Weights of a small mixture-of-experts language model, trained from scratch on English Wikipedia.
Training: a variant of Adam for the experts, 540M tokens, 3449 steps.
Below are experts of layer 13 (counted from 0) of a mixture-of-experts language model. Rows are named router (the router's row for the expert), gate (a neuron's input weights, with its number), up (a neuron's input weights, with its number) and show model dimensions 0-191. Each number is 500 + 25 x the weight over its row's rms, rounded and kept within 0 to 999. Numbers have three digits each.
After each expert's rows: a language model's description of what the expert responds to. This comes from a sample of Wikipedia text that the model never trained on.

# expert 47
router:535481513487491460453492550523523450521474483455505510457471534543492479480485485531475482502512514464508517505513477493530495502529547492497486430512504495471485493515539524505457473535487501511457477488457502503533479482473512529512481505489500490475522498465490511497470497485496507504495484485493511529522555537472517513514471480542511504501490472491502515473454518529520497511493496498482498621507498514527475512468478469500527509456493468455481499474525532512480506475485479514513496489498481480459479498487489473495463466492523505521493475470536490469528540502450496486
gate1:498505497515497493495481537484480525482489492546506447514519486504521490486442507482514471509498500492495527507444548523519485460518511510543469498475456555477478513510477507461529483485525470493549508476424494492544494487477466486505470513528540519536506499488501529501520530495475510526473516523472534465496524513500527549533478520489484494496485491520510475496536532488524511500515501508497528500487469481534521510463520478500497508480455469514490484524531526483474427493519446527508489516514506498501457507530498562458529478488466518492510483514509451518487539530530466497
up1:529500540488523505514517506504555505449530473513500505480449475520550507486492497517531521489489522493469535480528508520482483516517488450535543481470464545494538465482502511504495509505488504511538495451488483510520517466472505495554476536463492493489497526468465485506544520503477491542498520462490519530497511439476493522514477530529472501487500477476478492519492480494494558533470504530455504529539447535488475498520461482497498471508485499474480545514534469497499524479445507498522493510515508491540505474489460526516466536472470493525506491485514506520508517464524450518
gate2:541529527506511484529546488545488469484503484496526490487524456475460492519505487525477517541488526507463511452513533511487523456513499505496494474530499490480497492486485513485468521503497508503518521419480499481577517483464464536461479433518484475512493490509524518518521516502466483464448518483523488559463533556513494530513463500502467501514481498548569512497498510500499478552498471547484532544497477543490536470495509513472513494531497503510517452490476489484497517494507479503475451502495468502513480496520481505516509511487510512480477498503493492546512489510495489498
up2:481459493523486497516513502524486477475482538514518509496542470504476484518501479563481542475492489498449480535502474461494532492505511493506543471509492501502537465460489477514465547503516516503474499487492516526525501522421506523497477480500558535468494524520497524518515482487511487464520517494530486533472535511517489482478498441503497505506502482521535482506513483478486455517458523490522499513508463496494511501453441523511490442501509487575521494445496485478550469501455523462499482525522520525506498505519517446526512516539481500517529506491522494501546518494503511485
Description: Pipe and semicolon separators in schedule headers and long table rows, plus note-like words such as See, Note, Also.

# expert 14
router:502487475493464485463442495536475502536486502506494513466498481505474476474439497565456519510477561467510508502499506501533475495521508488504505440471492525495469498513507480515484542525460490520472529490465508516506489503448455537481494478502451542473530488477489481507499473470517527486486468506498491490481503525471508508501474488489501529507515508518514500486456498528512537520473539530505475535540490526484519441536463492515510493441499503475486493452458506492490475494489488489518513498502500477484500483502474463463522457496484487522505519511516465473484486479414471477
gate2:518446507464476488513501502527446485536470521517495527491485468536528472459470467540520495514479544487509542532474474482490473415509564495515540470554479500522503499507532502508507535504495469504500536516481533507489469480477493563452509509470503504442509502516533471488486512458503522511469495483527501506510501488489504524493530544476487509489474490496531530525512466524527480486449481481517522513479515494451504512502457527522484505486527475476499457508542487493522478453502541501484459498528526495509515511520500510487497488509537505500508543511509540478493520486502479483
up2:477538482459529537513514482472553494487491477506483450472516518461526519518520535469517488494490455535459480478536518526477509478480521480524524528484488498529518457515496517502525508482545495564474520482485477491521519494511525476529482514527471498525471489494489504496517455554518484484503456513466515510514499473498542514515497465539529519499462479436477484502474475555468514460524485520484492488472538473551527476505517499470470554500494535496518509516485497510463519507488485499482508473451477495492474518503531499488508565525483520492484491488479506463507516549511519493
gate3:494493477503513545494428500510476494506553503515499498452444479507511470505461498519437498505527482470477510494523499538485540460468521508544505497528474511487489493514526481517477483528466487557529484522443489488492478471496494489541499523523467504550490548477538498492528481512484477515494483500491551491535476549426463495482486513494533450483493479501511465525497515489529492514530520539534507508503454500510507499482498448507509532476488492516491512461494502515506564493516497507484551511518506552496492521512511516514505449477505488511494476504504498494492534513487507476
up3:528506505495489511503522501474539485538516475465518477483516488481554494495479507524501484529498488495496487517534513435448493476505522514476470489518503476529492516505509512509501476547518470528515529502474480515522488465522520504526503561494497491540554515507503485469504503539435514507482508504493476474491505512488495524467508524508540531504493498504513478462475495522450502478515544521473527524526467516477468502481519524487552464467505510536474498506512493532537492511496471498523511433468476457455473499531491565480472528458515443481493532464531510500474495488476492539
Description: Place and club names in football tables and match reports, such as Toronto, Coventry, Ipswich, United, plus blank or zero numeric cells.

# expert 31
router:499473481514458487483462505501463490523494517493508494464503528496481498485472479479447482501462517460494513479521485492546439482489513535474477426484470487497460536506540542518505478539542480455479505448519500523500475527475499507509491431503464522458493475501490465465455494487512520505455491500465507518508538506489498513532505490498510532494508470491518534507472490550535486512497486472501469579510500522509495509474498522479528517488483492475498495476468488523454476474510468515517519501484492453511520499484472494487486480496490493525465515501508483474508522480434459494
gate2:513484512511478488479438522507495500522480526533471499497541511470466456529489511467492472520516506483479484503461516539513503497483508528517479513504513492534488512538508498511514472543514503467486548483469524487510482513483488528494446479489516483462518466456509497498483499552497510495503530476490457510502511497534513556513501528518473520471470476541529509508479516472435526532522523477472537512522490512465523502520443499473480480489493481488495535516523537555484527490501469463522451490489502509488493503542512473491488478523472529548485529478514475453547486492571509497
up2:483488483486475454516495465460458497556498511492508501481538505479473446536526492488423533535524514542506533488528484519528484493477528527497515502492507521551495491524527547495532476485514499501534500476515507514527552509429500485516481479482495525479495489514485456475485484522551495501449557496482544504482537495537518522544500483479515500497462498494502522516513489533475507475495507516473513537501487487481481470494466524514490485513487463477476480506530532552534463463512466506486509517485512458514513482519470510536477472509459484492498516474473507502545501482503482522
gate3:481502470518515503493512512504511462504494488478492481478504501509506508473541489530489507512508487483527502535516500495497538440491507530493507466489495463538432453548498515559481528529490486498508510517508464526520504492506476505490524461474466492488490511483540515475485488478521477489524488507476482509460526469498504447561495519517546454512511451532480523488468500528532474505482509462555478508494500567508518435516476499515499472502526474525470478491498515451535515491477543486523532504512513564504516526477544482495506443507506532495513484524502531470502478515473505493
up3:515501503513525523494517519473480503480525499514477452468466486502503498492563486519464522467500512496542476523525487472517490481465528547505533472467492475501476483527486551507516485509540479517508472502502476535527512513503545496412546495492509488489538528479476507461510500449493486486508452473480486491487468467535475496533523475507558517520521501506495483514498468529494480491510493521518464515535479541499452487547517515513478494485528477521496468498530478511534466474517500503487502491518502521547506484509497474547500447498482518468478498458514519511529467490509505566
Description: Spaces and opening brackets before dates or numbers in infobox fields and lists, such as "Founded: 2008", "(1869)", plus both and between.

# expert 8
router:533499481494455491506498521530495450512489506506512516467505454498464465484460482537457478479492533452502477491523504479533507489511492487483487467478475482479496502521495518522489508505465477528492480488479505498520499533516464531482493476469461462470493477470504524485469495514508499545502492487502495527524581522445497503512499501527504505532493464504520493498454515546498490510487512489559492542490487516512484470495485473527521515386507475490504533471481505529510504478511469490499511500511530466478473498469508473497478476494546502458500499496523491456487532486437506451
gate0:529463467522467511506527545512544459502482461522519510512496483522507476466498531540458514487472523511469486487488511480479484444521527503458461496489479469526513485482477507498485477481543510529503485512474517470498471556565539518518480515488516526507515463524490463532443508511487514525527490514481495507478513523545482502471535499537507503505491467445497465490492474484499488516468506475483518542471479484475498490509507512478545535495503544548489495521513485502499532490491567495518492489507513497490453464502505463492513532514530544532489515524478535455499465512464527496
up0:512539510495504457509560502491526504470515475511503522517509482497435475536504477507500508487486483502444482480499521509505502518528436514512521517517520475519556465516473520488514444493547503510471463530499493480456480554521521501497455531520502467483501465519517523527462501505500496532548484493532476498479501480518493501512498477499512505489506495466509489521491531496476455508539501489485555507500506503493441517488462436487550523465544531498510462501526443493495533536489504473491505502461513469494505472509526487534494510481541499485531517534480530487496500515455503519
gate1:503512490515460508485500466497497527496489540536500455513500450508522501475485500501519491527503476476515524566520467523474464472477473525466531477476462537471521505524509527477513512499515477514461511517454487503460471498497514532512515488462501554478470509474509458494471549473468498527484495498473486513490500473478534549493519476509458556505482474467506476521494438524517517512477497513511538501473509528512533439485515511488503486487500484515480506523513482483525506448506485553526543507528527502514512490520525508487565508506529544506472539534482509505467506511506473461
up1:499499499514490492517489522498480513513575459498514524529479535489485457545508546520462472476466466516466532484524518489495504517491496484515497452468521513499488467505486520502513504516528522452501491489539473498553515527513492473493546538518494481524514523484511493503485488517506492499512518509467475503492473495505465470504497496465552493460517511545498513499498535532551521466525494495517462463476534500472503502562491463458538529521481518463471508508533466510490447521508482496417479514508521515501528527496475498500460516490458461482498558477496495492472509486518507520
Description: Cells in tennis records and results tables (A, QF, SF, 0–1), symbols in math tables, and the article the after in.

# expert 51
router:522451491505478515472476482531485477514471473501521501465494486499523494456476486490478499506482532506522510513495484490516452465526526539473452472484505496510505534492472522499500518508505505467483516500480499510504457503523475544505508484489483474491510467471486507465477479473475493497495470536547508493499546520472500535519485481511565491498468485509490521448485500542497495493485518502546491558548467517535508436511493499493520486466474497518476525492518462541471457481537481515504509468519439498495495472466483457454471515492485465520490475535526472463485477488429510480
gate1:509464496485524530475474512504518479491466484536483552519474503496514502517483508533510506476507536500484477522501477497520492500557480475539491464501476462423538514510482494502494476528515527479494495523492473482496516512485526532489477513521522498500542476485553493514520548512483476548559432479520465533534506487533518516553488463468505517495480459486514494504490474547508491528537473500488511546517455514533470501475503500519494523454475464504521497478470524467484518463508494512481508526447480476493504456526509494536491539476495535486506508521501478496499510459462487518
up1:504528492492476500538472510482452531513531512466487522509529518541484498498516493491524534485476449477488496466468499503515489504490473494497466490529498478506472525509476520527514521494441498532530533474497457539502513513508486498502483488507510476452536498499506509477473489520536522521489508547461485467515504521521480468482499549545472501477553486504436535539482528485458528518479527497491513509472539500497506566494476472514466504505540510502514506500525499507511468558449485447509487500493504522450491504482538554453530479527513498481526518459476480479494492526481514485
gate2:506472487467523538502437495494406517498477494481511450453503500491538470500540499479464477531520478470476493492487468494554482480526531491449541469521514491501485443530499491517464486515519517494527520529486524516516511505508498524493534501481468483507475532543477524457502486525501517539525462503490492495491544483472460538468509459483491511555454527491519484481486470540499494500476524468479504512511528502506546533520473533525480483527460520495500510523498501493500479491522489483518499501534512514489504539479526546461490498482522505517502501500503467497522525508497536542
up2:479461517464502524483508530479481506484494468514526479490489506484525531490514507538525494490501476476486504549514459524501506534479510519505503499465509517533500542457519515495448498486499491460489505528519511512498488474515511540516543488470516474496461523497527567485448487463497526522515524519505506471509496462477455497477507540496521466518499474515491475483515487530500526498482479504519463533502518491542540549489518473514529498554477494518501534531499454498451456505526498538505451470510500512535489467428492497489516486546482494472498472484527468455545461523492526515
Description: Periods ending sentences and units after numbers, such as years, million, %, minutes, century, plus trailing zeros of large figures.

# expert 23
router:543451473535486461468502501502496529524502505513500497495506500516509474491482474504471523506481531481470554488483501519504496493510501508459468439502486497472474552506487534521490483530498519506480484456519496498529491502501494504512489466510476503461511470488504481510438477513508468513465505524467554519481506505472493528529500461507515504485500485500480548476472510515504506498452475479511493578521496523523468490478479494516509539412495509458488509513473514506469477483537486476531526541513459469474470492503472500502461445494484514469515522492495479469503498457431485480
gate1:488471500505458438530517509473502499525527458494456489475522520520472481466537545501527517512483478511565504511514469468485510560484505475464499498477512503496537496509483496484482500514508459559476460450525537543518483553487497513508510481500523544537497499483551506505510512528498495537470487495462498538496510490480496477489474482529514507532463508490467452501471547519527501507484513496500494472474532499510489534481503491491499500520481473499431479513484490505488555471535484476544512507515444470526490525506509499494488460520542540490489496507504465489513520534510474503
up1:504531497510503491541513450517493518473496534503522457485454472539488494489485500480505473470484529481474487501512492529509486468514493521533474525500462494511512469518503541538495493469547484509493517526509491501547462492523466529463481487500493494539500494475504467530510540474492508467504536489512477531507494492519504580495489480514510519534499450515521461515519503521468502523487523491512498507469473520497498476474503488492522493498520506531530465489443526500503474537464504488466503542456474543502499551520516498513540507528465462494450546431518531528449511473494513473
gate2:480480508477455470484480510512509504540529510521488485497515517523498471488493493565485483517506518489496508485482431492539517521509489525501489392507505503460501488524528527530493487510491535501534496473528468504538502526520500497531534520502493497497510465481554513485542518492519517493473512464486501487533485514469494506466472498485577532482447524497501527471497506541512484494481517532502489509503526499533509520503461449501495507497506521512470485529519499488509519473527483477512566488483515458486509549474511482510466524474458513479475489509497515464496521487434464486
up2:508503486531501497539487515483489500476508481456554522504505522481422518508459503475531456476485525469483501513491512523507499508516512493503496543494485479515463511514476500505485511512514491449503456529489495513503494493573498501498518458472523519479502490494513478509514503468510503515484448563485430500493505494515521489540509488514476463494497465508504483543469514502533524528507485512504486525467498495465495482500512535520472486556514441447506550470500494527468531509515498553512473512472498516465489481491490502450524543532517532505454549472504512524508516492546505514
Description: Tokens inside or starting parentheses in biographies and data, such as born and birth years, plus Cyrillic, Greek, Thai and other non-Latin characters.